python train.py --n_experts=12 --d_shared_expert=0 --head_dim=64 --lr_head=0.00795 --train_tokens=1362000000 --steps=5196
Below are experts of layer 4 (counted from 0) of a mixture-of-experts language model. Rows are named router (the router's row for the expert), up (a neuron's input weights, with its number) and show model dimensions 0-127. Each number is 128 + 24 x the weight over its row's rms, rounded and kept within 0 to 255. Numbers have three digits each.
After each expert's rows: "gets" lists some tokens that make up at least twice as much of what it gets as of all text. This comes from a sample of Wikipedia text that the model never trained on. Tokens count by the router's weight.

# expert 2
router:091157099126099150136159094159152115153168088120151112091110118139085147153128129112115150129092086106115121152110145149121101082106128126130089117126139164100130163123149109125135149111176081135140146140104146143138141137122151118115122102074092108186118126129152164102192108161120161125107084105122105117127150146132104135150131140061112150122126121138131122146126120113135124122084
up8:163132121198107096150117178124176114152088138099141105120154095149096145152144132124161134144122124124099103135077105127135130124112137135135149190114136113099151133123127122157180142144136111129120114090125156114189108109136149131139113141087119099169101114137131145143116135121166104125110125129127163117129159140181113108050129125123142122129114106106138111130152125157117087135154
up9:138136120119167138119100165108123102144137121094136129111143141123102194128107122138141107114116094135151130111152156152140106171103113111184133132093109131113134150109123120158163127129092155124156104130139109121118128140136103135124106106160119068112112151155150122131207122160130087154117173127135151108130114132139138123118120120121125144099114125111161095128140074142127119127150
up10:128152135141116098159111112088115123108121156145130139112098131166132176127124123131138175153111120138151117134107153110114171117127161144117108118141110150123128101154123118119128136120156108135113110095131152132139176098149132126147126096180127083132130090114127129134106118063130099125124133146126100121122123152133168151128120121131171100115127097129147127120127135128163114099134
up11:113113146170107150130099156147136158189132131157134137115142177134095127100129137133134126117123115127091116162174165102135133098124141131142142130098095115136116140130136149100171132127127106148132123133147136115170150086150142126130116132091137104111100143139091166109132101150070094122142125140088124084168103157119161149154140094135170151131084110106141075132120132084091122132116
up12:131027104108112134101128179106142123150138116132142143135134133113083122100138120143116137082114113114134128132140124174136156155083127116118161135137131104117137136120121158106139133114147180162108137106101096125134113141118140145113141070147200139167111157098111142104114137127123110123157111125146136161126167118139137090132132140148136130141122153166102094103124121114125161148168
up13:089125148096164145109134135159149149072173148122127122099113120139076096134104132142140154136136111106155116171124143116124120158121097146130099132117144075107170091108085143118118128187134120130128137121086154146186125127129101106138115172134103098110117155157144112139107107168122118107098154098164100111135151121147161085153128123131104122115128098100172150151125093134154154159124
up14:104177123123133149128147129133149169118121158171133136160141140157153125094117147159100128117140160149119108102104131120135114131141094131139108207109151173124134133109119158141118121167159123111122174062121153156196116138139116125129114105119120136126146134150136146125192124155146098106113119123104124192141110129118134108107138137105093060174121127127148138150086149092097096089122
up15:144134079166166091133110116114126150124137114154144145114152098126177156137127134124109138152158099123119138156149155141130149111098114104136128136111177082140107124102114115130142121081135115116137089109136110116128124101168131136124137179132155140087129148103091120102118140144130092134091179093135139122137124156085100123126121132100136134097172144158129175144128153104113161143120
up16:138143145134108124113165166152112167144134100131120158156108156103141124132167144108150155111139107136143103146151170134147153113140111137134127145114134125138105112131114127145118108149114146132095089126145126126115138112139105145114114150121179107128125109129143116160134132099172128149144100101134152142077134142111117149079132138086131128135159134123191094079131143168155133102147
up17:076153158157145091117116150115163123149130162119137108120149114128142094065119160150099126092157124149139117141114104069138131094140109145147071152100134096103103108129123139142160188153134133142138147110148102148127117150123142065082136133119146140135105143103099096114119143139131152108137111145127154137135168081081118159130132126142137151136134131128099158127134106094140118116175
gets: "\n", "\n\n", "  ", "'", "ti", "nt"

# expert 3
router:125143091100158123117151132141136088162118108123128171163126092148135153110166135131095139067117074139148121155101139123129119151136131116140109147095151152131149155090118122163132135100129119149092139077106150121068128161185104103148100111118123110118154088128168169071139132134182147120121101117147148131137165109157118102152137145127146125122114100129157174147146075136140116125132
up0:085135104106115143157157101111114138117130132141138185147146098105137135139159135133135156108144136123183124105113095132129113109088125147067112108142127135137108124137124127161097088114132164107110186158128116144136165093148142154144084146109100119134112120098112122109119148150146186090118102109104157137109142106113120112073164134129150100123120117121120100115108123141158080067136
up1:147124154160131115143179150128139107129168096123128167122093145137058158139123147123120139137114113107148118156133131159121188122115121119140107134136098156099107146153151099124185190147118159152153127135082131117188103136149090123107135102162130081122080104125156108159117139134076153161094144086107108106129105144121078127153147105125101108116106116132086102114132154137131143128127
up2:128143109098108144168137133120114182145139152091106123110156195087127134134120150136158119157115131160112114128124146124150137124098110091132128124138120146120110145133137162138134135107172129115160116116094126147138136146116162115137110149087135117139155127104134112111114117104124095116151100145158137109206138100167150102134177156129172162167157111154155124138096152122117139129090
up3:122126110119108115129146108129110152166149154130169125107131175087100136108131144141139132157115101054112125164134121120143100116125088118101117113059118135145124162155136137156108131148093211143117150085081140118130133132160154129135130097146135100145141140128165093127148111129114183130166159161134100152117153166126104147116173160161131098146119159142128147131132101141157112107117
up4:148093121127149131162106125110162104143132099177116109120141096123088146136129120097112093145085117057107123137134172149124145092116117140119118115107134126106126104106137086123108130149123139125116120131086148129156085126143147103153137134117105099125138075093159081083157116161148078093133153146129077134148128177133121129084100145146167097135088151127135145145112102093119151107118
up5:100137109151096137138105108124184127084142158122125108115101110144129100177101107121094126093170081163157107143150121098138111081121123111114133159108135127116080083124094154145144123156080110132152136195115150146111101107111119110127127095104180114147135136121146148110100144129151128135112137108161125120143117067103161167130146164062155150143130160097112134135131138130091142139122
up6:140168102126121130141113122121136182133137090146107109102117150120088129143139115182159151129135150124127109149151086132133135131124150127116125094122153175092110172123141142180141117119121091091167152143162097122144100137171143115127128137122103120167145117109127110149103140130122096147139159128132122146133137104163170098128126118109112094160103127143122140143132139102122148102200
up7:143119121120135140150153085099120130174150119140098177100121136086154138110123131114156117068103093131129129160119150101146119100124131085137130139124161148135102153151126111165129140127106174140136130098076144115157071162151122118112146137117138135154079127113123150159123088127132097151138150137157115153093108148114121134162165109092139145163125104158139134103114090149118134137094
up8:149105171109097174135108069141110120106125107166085104109125139110133158166089148140110114090153081165135115154125133091139122124168088109137155129167164054162128110139102142173088108165207091143172106169107105130122139165107129099098158136134128094152116132086127144085128139152143127138119141145133157151112130107088145145143128164145170144126119133106152112125092116151138127109115
up9:124157124157163176130166157137145145099163115140130132144130135120139187161125126102128133099092161140086108145142150091148142119095105119125163151187114129121139143098145094057136148170176137144103140116095114083195123147163143103089174098143118151217137134126102097121128123147109111106141142130130089108112131099151147165145174146149101115165123109119157139151150098134118117140124
gets: ",", " in", " to", "\"", " from", " at"

# expert 0
router:147131092122169141141158149145138109150151114142132127131118099144130157139139143116124139123112118167091084149167120135169153108154086133146112109115130146103171148154124135101103181114132164143141105080131149115123138144161142112104143123123171119186152109125124074104146098170152091110139150067125114108124130101153095158147146083118129102126096137082095095160110112114153131089123
up8:114094078183115142109111130108124106127165128109121119112148137146118100088124118123084148120106127114160109133140060150142136122140063180112170142133129161131125122115145149122122157169128094104131119116115110127151151145139112099181105114126122143119128138128092106105120174128099096146100183137118080099151170149126127088110125120117125132134185145146121101167126092127110157127146
up9:139102138097095155152140119141150115177132137157134086105126135159100118130134155131096150116149123109140136155118116137148149097119110129092109151123142092106114121164083117164133096073119093133120124093141102151122113129156103121148151143144117071139138121112147145111106187123157125153109146135129131127085160155087123144113148131143131126129084115169122103117080128184131092122138
up10:116080116149078120132151134150122138162136154088131122116089167145100092164169132154144134128126120157091099146128110110114100126136130119153109115141122158135112144113102121148131156162104134141106132123130131076097139107087112099141138109145134127149139121176128142128128139158131160132098121144143138113148093125142075138115105129108137162157142087086141124104132092159103130157128
up11:117110128170134115139142093107124115106132154110155156118136130107135157158169083161075114113168099190152095143124116130110122119163149066171127119113123149148121137080068168132114149118132135159126158142152146082148114098146162137121114168115120105120148130149145088131136107173139125108149126115097096124147141110123157124149115066143124156084097109121107102136112132149101130138156
up12:147172108158143096138080132125125130108127129121115103157137113130140123108108119138106157131135138102109154165122109129149091124120114081085153122123144132107129129114129114136138105110126147156150159131161145063132156107129111144168153133109110191131108126117119142138114130131116120136167126149112102129135136095137108131131137102098090134105180104173118123107153092147148152144107
up13:149155088146145175133174105155078076090150144128135148154111144076120098131079134128112140099111139154091142166132147123166144149129139133135139143173160157148114148142143129136157166142129140129114112086137164097085125147154100068116123095120154128131137174142153107093120106082125085112147100121133116102123155124147120150099130201105124114105123101118124205080176118146149118129129
up14:101126097140113109134122148105102145126127171145124140090134114130140082142135148136122169124145148147123147127121133107129174156113132166165119135105121150104124159151099099144125117084155146143108161120136133138142136139136121129098115127122101137152092128157134165136106163137147185122079108157128124154079105151151105168117110144108164157165139114122152139072104125106107134092154
up15:124171153151127108129136131123078130143127123150122148125173128198118076100140125142140136141167130153188128127135135125115131064132119060130144132157135159116131113121124145119128115173142165158142109075132145080086120149111144141139113119124113167153121123155107176118124126103152126151137130117082119168123133184121079158129126111146130118134159112160171142143135105132123115163132
up16:061100095141128128133133161178097151125168145143148171124119156171141099160115124140109137126151126141099115098161121145129131093144145114101092135094158124102144095123131139123132152107136101115111119096115161188121084138104155154182116124094078137126148125069082146154131135134119127131142127130123126159174118149154124107117081116156088140140154104132127169121105077149092127148149
up17:121102121109138195131120086131144139109115175103115141098133107153112125165123158142130135116146114082100121117153122117111129126142101144135037134146124136116132088120090116154099103117119074159079150121148112111113131113116196081175116133141162132109135109125150167119129112128109141097088119085155133141112130161112107155154107151123102103163112149100100111131115097162137113110170
gets: ".", "-", " (", "|", "–", " \""

# expert 6
router:115173136129156123124145090156125135149120110168154139083100100127143182152123151141130108102142113111117142110149113111149112092134112095147126141074179097088119140153109137135189171118121141138125121121143133125121113099142117124131068098134129117200106110070188121122151143128189145129123139054084115127133162153134138125108123109096124143117105153155143119167171097143122068084131
up8:147158153138117155135119125141129146116139099112152170143108164138120108094113117134168146140150120142103119109150123136161126147130091142118151136113159153120167107102133196116139139155138109141144141103161114122122103138145095096131157156084122141113090124080168137091137111136137127127151131151126112157160141120159117125164161181076124139124150122133139116098114141151155109137098
up9:130088135124092167115110098078139134132137131137143134132087135124089149150112157170157132149148146096078106112110139149153138118116058092145140165118132139122136127112090100116134126116120083134150130096141158137086116134127181081149136101133103081163092120118188111095133115181121126126134103134160140081125142073121125176162126142138116161148159103130048105155114157140087070097142
up10:169166146118142161167134078159067145185131112140104131118164141150147136150142145138158151138066095125122163132123100115155142100132148094156121127148158128096149132133151151141115148136108134161067142131115143153153118154130121117130092130137121128104107129116137135122136121127114077073092138107127113127103122148106157083123137138114119158129114106109121130108128117099105135132095
up11:119137114127134142132129154137115110157133127078103151087127148177112126126128135154080129140111105106127083142118105144145140119076104156153133109155085122135123106100124112133155107135146108136120123101088117117100138129120113128101125118117123114114116110197143141110144083169142141143127163138127076136133156160131157153103123112148117130132136077161138156146136135137102132094098
up12:142099095126108157137160132170149151132167146077167157135138142114111102126140142108086137121128083137125137163119126157134140153131119120138099164152103150112128175079143151130148122136101110119138126117084138081119143166120132133087099098089143091120117130137104143125131109107145117160121110142105114141114157157097132134168149141126099072115142163095102150101101127113103120132095
up13:115119105116069157144119133109158119126156146130116162092190131105135134159090130138117119183109105107167122137122076116114162190153137147140088147116123109156140124141119120134113123134132120134126143113115108125185121157118131091096159108110141140144141099087125134102100133126142110080127143131115085154092139143119112146149164191125135112157093117102134155119154088137132148127080
up14:102145154116158179179140113127106170168114145167123084124126103111103182146154134124161133137096121068137106103109126121149071127130087116158123147140132115089120182104116150080107160084130110162111134137114133095137122131130131142108130126118149106115131075088112108118121175135112134138124060133147105128139161118131152146106170140095113085146132107112118133140132135127105142069113
up15:121128149150122132122127159083122117145147149093127122105115134141128107112133130142135175070142107106119114140113172136122126133114100104134044128107127123143046101160136123137116108126128092120139141131119177119172124133115161135128114189148136068122105151134145114109114133136094115182138127121168104061137151146092168126103137096160081147077143119138134113114130123162129120099138
up16:118164145124114143162157130124106113096121135103161130135114126165118160135128119107168184119149113114137076130149138111154170096128156123151149134101070144106119124150127171175167119117129099179122121121083124080135092117156121137117134199073158102145115132113139157149094156148122113150150099083145143109145168157168120101147128125109157102169133166150143142114183090138138133123132
up17:133107137111133138110128120153159165144139127138135131153118135121096146129123134143172126146131075119135102112091149115174132138136119142130071095127157153117124170122142134159132145133109118141144151106153104125137127089159078166123151093149132140128118159160145188105119129171145180124139115145168115141150150134111088133116146146099131095182148119092081147081132127100115085149068
gets: " 1", " 0", " 2", " 3", " 4", " 6"

# expert 4
router:112181117100142158135133139100131076124148125129099120113164101136115143158091142184108140123134089129115101119130136128161104096139131146116104175105142142076141141120161178144120160127113110136127151135158126114077131130136124118147127130095117106140100110089151127102182146127162139118113131142112147164111124160147105120121141085080111151131096109118135162156113094117116098095104
up0:159131102127108147139127125099120141179102084091109122101106140168141111135103112157145130099105104162100114144109154164124098098094156101144116068129122155167123189197133158104131121156121144146147101110122161126122115130140152080127094082144156094108163140156147144142127074157127111163083096134101145137135110145135092132130093161116110108138145127134090143135137144171163127161143
up1:141186112116109152173111143135151103154145096124143160129123117131118149127161127153100144075164143134140138124144153161150119136106095147101126129117128118118122115102153130098143131148105080150075143144124121131142086126127179103145151089106122155170155151106151153075117155095152093124133141153117109159141134154127143144123140113109137135154161148154170152214144083137136139121147
up2:141144125147139118118162132098141113124108138121139132157158133137182146085151118139126143101146144135141098137155104136146105118068134170129113116116135141129119118144132097147147134147110136136093140109125148127161111150127155129100109118136091129096116116112123143128143079143173129093074177124140124090163156126103155156112132140105141132130125158197159148144129148177151096154139
up3:100100111187116134133134120188199099113129111109113111166170110139143133119134106122104151144105160120137108142128102118118162047133138098167133119125160091131128123137136167178157125148125073184150138118141169103152156104120116150127116099143076129148114112154142117139134133119133135139106186128131139101123118141154101150107104099109176137098164120096120111122150150112140057130113
up4:100171131109125154144122113143154135109141150137094130141117116111095149143131117158108109115144122111149150153140109164125127133145129138144153149110116157111112120089109131154114127145140144074155110114129124146114118110117142160079127107150153124100097133093126099123127112134118116116158148126116111097135158100154140132117118128148128087125110102081055178120153113158136126115202
up5:056123071137125127169154127144092174176166159105141134111136115140153116140165156150120131115126090146108098122128095091136135127110103144138123173139115125135158129100102093143123136101100086147174146154125107145138135137131133133120108068167083145154106114085101113127118143104159128098137173140104128153143134122111142111134138118091160172159127106127157164172154108106122133126140
up6:120127106164132106129074130086151154107131140116150143133136132122133143106071150125155127162157157132148126116115152116151125112130140124145109108108112134133099152124119135138162133131116078162141120093114140122122169093107097161110114115100133156128150143137137121166162150154105097132130160113125122110109120091109149135176183087097125153099155165097129168160170117115179162113186
up7:133119161110159128128120101130129155142099142147142127139108132116103163147157200114132100123097121154087152130133167147121102129104117129158107141087154169135101161116161135138128116058150174110142147158160139139128132096111128132132119115093111156174166134121144141112128140126163125092158138128098116186126137145133170150108144134127118096108127130154097149132142115093130088110106
up8:115148143121110143128195139120158125117131148167097137142125112109167123138124145174149155103105097120125114102118140131180115128127118144087087125062172096142121163127111111127113070087164155156139141132117156129144109109154111149126172077149117144130128137126132119088155107144096137080118098111107115108102126118140153149124153121118145078143180101139110125156131134106099118142149
up9:151143103100128133147118116144112127111150118116135137169104135161131104153119125095125081146105145081157100140133131105123137085126111096145062117080162106126121104091093106110169121124127162135085063108131151152104133152151159137161125129133139116115132065131151155115127152165103135118091176163141135089133152112142105115159172127130176128145088140132130124136132106131138120114138
gets: "s", ")", "ion", "es", "ation", "on"

# expert 11
router:123115119129128110130107135138143131139165141167150107117101093118122128166099187167166119079101119099132131181092147146149117096083113128078090121099136152078125139133082136152142163112135152165140132108098117122156105164146126109093104120139166127110127066129149088125116161130124160146115155128137128139086115102108119148102176110145130132146127171121129091156142099142152078137114
up0:156159097122100116149140118112104115133145104177102148146144137112123118154113090103106153149103132107135121135136158115138114132116139126132163166126161090134081134161112121165123111123117136120106079131138135101195157135163108183119116122160146123108105122142110138103135147138141117071141153069161134156126103127146089147134170120133107104183084116130116135161074141133177143109173
up1:168125060073118165114164105129120146146134126180142081151135106071121123135099132142116126105146133186137113109111124101151117135108158149074109134142136103150142158126128104134125158102118144140124121151123118132152175133139121121158116092138134099136082121099134162139137096118132150132179100145094094127113161115138185149124142098126121126161147107134117148147137116159130115134146
up2:086135172146144119155109122110151145105107119130126130118123080117130157102128154083163143135164120108129106157119090140130118118157070130127087145104121192133107078105167168118177133111171100119103139110139142144122124126132180111154099145109145084102101105118158175102150132156100149100130115113149131137099114146117140098101130127111113192144117129130168107127111126186119098136095
up3:133147134117081139125094151133098129164163124104123120115107180116171117170115122134165129127180132137131119093119151081172095133147104128170114144123094165114142148083123175169153191170146133144106117111055117120120165101130104124095106092103109133127105115118145156123144129140139140128122126113085130151171161157147130131108145130105140095130176144106117115112164121146163088122133
up4:129131122142111144134113104071149195128138107155114147120121085149097118157097125160076128065112112130117110140118162107152135119157115082133116141151133116143095129138126114136167119088114122156103109118117145120077110166135140071157121113123119137117050152177133133098123130160137146125117111116127127101107134080145097143122124131111121135143119145138181193102093129097102111141112
up5:117151152102108145160114150141082165127108113153119183160161137146111150119131167098148157084146146116112130147136124122111138148052102107147137160130138097117141136170114123147129067139152120177122107120137163166100121097224136128093146136130087115139139111134143121070126100132125171083141130080125146168137088117100094150097132101157136120164097170116181119143121122117101155124134
up6:125144147140127147122077147144094104163101108114142158101122076156074133115149109104128087148111147115111107133123130138117108145114127150168134104137158101102125124103133105078112100099140120094102137141108149114131132125149093116142105122137155164124142123085098091113151156145123176079134187126125117141107139133131178132123131096115144148090126106119129120146097137149111205151179
up7:130107058147108141123117148143148126170158201141164165135147166106159141116077120114143137076123121140139086147127126136155116098101090143106179162145105131120099148122120108142096097128158067174134107156108168130132162139145144121161125114112113102140150102158124116126126128141105093142136131141137125129144143167170142167150151080117085136135093105156117103144150103118127102120138
up8:123092093138121138104150143072119137101147129135118117162136103094130153186118111158094111096141126112157169158090110133130133096172161114118110141097111112148109111136143096167089113148129120108149128137090122141157132115130143106133123094144182161106140095134156094137168096139153096112135150073115104100153104168087132138093107118127135131161070103124118183107117100160123116121153
up9:139104123089133124188128108114080193153149143099154184164111073151151113127148178144113133110152110114098141125119131117113097108139113150156126116155159128113148134138138161131185123115154101164108127137115127157103127130159148134149121112123107099128148107166133159112137104130132115139153145150140101090134115130119130123117142115112154114114158143116182142163072135144120148156105
gets: " was", " is", " he", "ly", " He", " that"

# expert 7
router:112141091120158151136113095161122119137123109140143091143142152142142135162137147134101124161081094103114120141160088178138148114121138123134131170129111159136095146147127092120147129128136110136094121114151189116110120114163132092162098146149118114134117111125137144106186160137169129106099135076105100136137127154116164148114104085129097095135165106167173124123096089097129117111142
up0:130151115126123097123168120116115133123153116113152102132139163100087144116165148139129149116147119102126134137100135130157100117079092116136170107167147123161129165125104139114134125123117096119147082101124163118117083113169088165154127147113143102126117114071156145150188165139144077131157108119120147118107176106101137145095129109114083133118154149172077159154105117137112130114123
up1:107116153159137154164142159119135110116092127135121113140122107093084151107147131115130120088110118140064130160150137149109151099154169150143070156111114126079172142088098154114130131119153096113148097140117156161152120085139148122137106100136129140163092110092133120120126157127125136135132131169122095110162147124160137108129142119122143170105155116098109157124130140129135143124138
up2:105123113190129136084133109132148124152117147098107134152113123117121141067157162134113100113175147109075157104094105085152129082120136114102096129150119157152128175174171127137113152123127146144170079069119149160138076095148092146139102127116105137116097129125117154126171139098137152172151083129125149131115126128117114103137117134116121142133120170104082116127106163138131192103126
up3:107118132151081149152098159123175102111123110105088151133103112108167131100081153093096145100156147156126067090121082080131094150129119149159123137117155138148110115100127075129143099111120095146116135128134104147129135148123129102108121104138152159142107134109122118125138122130123089125100192146121122115100153167139118082139091098092154145183146101088096119127113159134162097132086
up4:116129174169119140092142091131131110101135120113098077119112119079137136126112166151150174157156117166128136116137103098116081122157117128115098112134135153130136118116149115132115145112107118118186131117140103124134151113145111152112104133140124108116139119122120116139132100143150105137144094127110110171128153124122093131152111115162163109097157112119111148137162084168146145103140
up5:134147140103150146133094145101120110091149102028163097147097085122121126147143150123126115138130126148135131156122093144160135123091090124143121087091127140115156136138127117114168146112124162145139114081115127103129136136151122062124134122139147138124131136111105134146139099113158108064085137105130098145099130097099114111146168139140171087128172109110115123123128102189091132128112
up6:116164105119133161170117120147158125101147136112108152108127104111159151162144111140102156126173090118176155179111105143148133139081114179121139126081150097129111123061110122114160114149114130179146127088139176091107124170170128181117115112116109129132162135105103153100177107120156135121130144110122143107108134134115119140171152138106106133102114121125138123154129114148112111125166
up7:119132095108169120157132171140120134131178175138184108115128103142099138132128138125106149108146087081114070208128172116124135109094138140115117158081165141120116136162076136170153099117116110150121141106102159126155157173128137133164108110141171150113155143166130088139203126108146113104138137131125099144125132146127156135132115111135132160137092127129108123116146122162118140093148
up8:072120138133115115119132129138124157155142116134137090111119115141122117189106147140133129128127099090100149163160075166122138121124153145111124109106156128117121089121099139145116119122146122170089104130140121133139135181101143107157137181113089141115121102105144094130147146178157135103118092120154131139145140096174137082119099135100144192124168151130116119145087082130107112117145
up9:112161121135177134155159119128149133154157109141130124160127133120104123122119133160105123123136124151111111146116091108118149098137132155123130119159123140112147107100094134162138131118166129131123082058110081140100117091148130120140146120096095090162146140116108149115131102130186143136112099136096104113143129127115095149181119146109116128155140170156119123121106143147130111115084
gets: " the", "=", " a", " The", "\n\n", " ="

# expert 9
router:132137134133172126120135116142087119118140134151108120174131113138171124136097183178125164101133084152099126121137108149168142105089095127154115122125112115123148144188087147144115119127142156172103155096122158155111135133177146115119106097154147101122133091118145108076165164141119150161141131110127107138095141124121101122122130126088128143105155112097142134146139132161112151090110
up0:137147098112122172130121123137111122139119075150098137159118142101152130128103159131119139162078085114112086184103129130108159135133155171141110118160111128137149185100083151125133101171153110096112117158122132168140167143155091055127162154182102130121145143068128121082105104139141138135095126102115118113112153105100137117153133155102133138094168111070139104133126123136125139161128
up1:135143170134103105141137118135135130174105125110156140156151136134150135142146120122115106178142117110120104129113082124123175129124122139131118124143164108131136155105121118147156088129132143122133107143069101147174136096153129097115188133117135120147098121173115129151119133174120137092090155106130128078139137118138146160181157115111120122123121154100143096114114116139103108122111
up2:122102114145133132113181109107127091135149099128139092130150131135144094133131147154123116093112114151151114172154143095135156106143147143167143174134138093058132143153104146126164111164121163115123123125138145111128098086142087086155130131085122159135152134108109144120139114173127127136095132124114105170117134142153133136120127142104074118114091102124111141157091122116170089096148
up3:115121106119122108152175136159124121142154102157129118087121135131121131162172119118124133124117079097133135124067147130165157107109114128145088138123171091122142117131091069163114139097136089129156179120136172117161141153138119125152100169088099126157100109125108121113135135196173132108100128075125138141133150131146082134135143136118117118079140115153123130161149105164092112101098
up4:141143105095127140129145118140106119123100128169119133108129102126115150132109100130149090097112129118104127129104088124136132132073122137110127119118151147125112113086103125111128124099142141180144112075125145113115098141121094125149138169120103150132147137103126099105076134192173119148164147144085141145104136060127105124136144122113138106110125140076120114179115135134126125134074
up5:112141158108141135117178140141118149129141122132117128138165134129094125130113122158106148111108127138141113122112123148139070098094129099075125101130136153134098139092089144136102111108142105124112131136124143112138094147179069124124117098132117102139066086129137164095153130139142103115158156121123115123146160107117143131114117158143162138136113102130131155096112111091135136107118
up6:119096142150140133162085121162123147158177139149177134109137137118139158140115137128119131122168138128134123171145115107140133133138167098149110134102141136111133177137137101163189088116182074089165159126118120105104134125198150164111107145096121145099118178127129124129156120133121093114160101121148127113143113113107137096166131143100111112117127147107128097135121139136108157052128
up7:139134138119126163120084170127136146141127081142122096132103145157097141123099168201130096173137127081128122162114082137094128095150122125128101145057137146173132172095089134113133143145136090109115120077132124096159125111133107096138107122135157108138105090107108133141156098120128160129101142141116129120136172143153121122184166110091112111122139134134133068107118106107122147139147
up8:124138126122108125124077130165124125151110088162114145125158133148152148140145077107142102149115133116131094170174115162141137081126179124096115122149117094084142127083098133140145173148155086133096120130147178117130139118146130135133105143106106106145145077052157164118157120148143092123133087094155112151157077138086175114100100124121118147142107102136125133083077121152176109110170
up9:107115201165126117126098161138134120141118130134102149153131178115117150137098099113151105123145195127133109173089111174120134090102080099136136104104151148122095124106142154084121140135141060168168115123113115164154139129122131144136123133124164128133126113145119110111133123168100168128149120134115129083124149119098078138121142129107121123179146077088136119137131151158144130118137
gets: " and", ":", ",", " as", " by", ";"

# expert 10
router:080141139131177118101139119122127100184130126124138151175104097160131148138124160147100104110064109135093083116117087140139102103078124142102092181142176145086126152137138147125144141090131119152161131064112113104149159125140117107187105111161134124151114121131113153109167149153167155083142097138126148102118135118085125111104112116115129136140158113139144138093129108139126120088135
up0:133110097124134165107102073144147140143138157153177117119154132153154143146112118115178110129125115083127134151121139131143120149115153097140078153091116086101122116134111156122083149119100123139109104143144100109116172064155146097088126152129138125161150122080181152118115127142098106131142136094157123099205149147116153115161116098112097119109135130150112119121148106152084128142134
up1:104117130083167159141106092132183089084140143140115144134143165138102161112101135108148122090186118081173106185105154098110117133112168150135061123135155106091122125148101097129128133101107115106102114154121142099159137107136083081129145142097149109118156150140136134132113129179070123142133091110155137109117169090108125153140109122114091084127134129111123127136143162137094143146161
up2:124128106115097145166098134165126123094129094147102154116154085109156107126112143124094132103144117162170113134099109093181154135132098130119121149141109073145099140116126129140157129087114140150084171132099131153118100122154102161119112152124142136135144159137129117169144185146087139144144140174142110102104140139148151115118121112150155124136151143154120108079161131150124132112105
up3:139117119096133102116124133103116139093134076128093076144129108134113090087126134072117088138149123131128148154120146080108114091127136093110122113155174108117114101127116159113108122113142124114145130137097163139167125114151129137116110153155133106137109104139148145084124083098169109149085106130131126078125123104109098120163084148129168119117085159121110121142119119116139107146118
up4:172163088083092129123162150133156134205103094122105180151133100142115188180146195124166127160109120166099146073126111125181136113152105121115110104100119099133149156133129142087115169160120110143168113120105128121151147129133105112133166152138134115139170098126084137128131117131125108110137107140122131106127138146113145151149104146104147122144173103118069108138108133134151142095092
up5:101158149109106133114121115124109130157117121115121109124085085154106114189118139182121109130139126139117155143105144139123139077107139102073079136153128114131125107117133140114129129103158098195139123125124125126099116134136157087143140100111117101125112096125134137092148134110095113115127092105111145134117144117107081138111201125058110151156130153135140150154118126149160147095171
up6:071138139111119139149130125114119137134109103122089123122163146139151120110085138130155140105156108120100112149110138101102129123150119136115116164128164109110106138129090083140121110104146118129105152133124117185135184120139129157121130156107120116137056127124148145119105129120103106123096153135133132131126131159144119118138114168122136171144106170145135134130118124112120135161114
up7:114162113110098106129198139156105150058149127101104144102104107114138086195102158104131148112135138154172153129156154155129104133165178174160126118122107177117133069114155164139114133119135148162087156085086173193124160161112113130085153118114115105102143123122127114122142090136122120119090126128108165158152067140125122143112104127120090133109110174098119113149080079129073128153148
up8:122138072133114129115093119124133160129156145160116116122098119119116100110162148152176137113144133135173109156077146091104120158127142078127138142139097144177097139097108088086103134121111146101067153116112128113131085118124120139147073145118109098165069120125155102100123126110128097142114166121143146139142135135137134146144156127089094083147113130149137116177094082130106121108137
up9:099125121148118110120094135165119128176143154119160126094160129153126099117145110125127148141120107135114110106123110137136138094117107106139162143141183121126117107134096154158093108137128083113152072119131161105094104105135099072107140151144142131118118137135140173110132175139131135176105145118124142110152137101147128110152138118098148097129146177093098117149164139135136149122140
gets: " |", " of", "|", " for", ";", " on"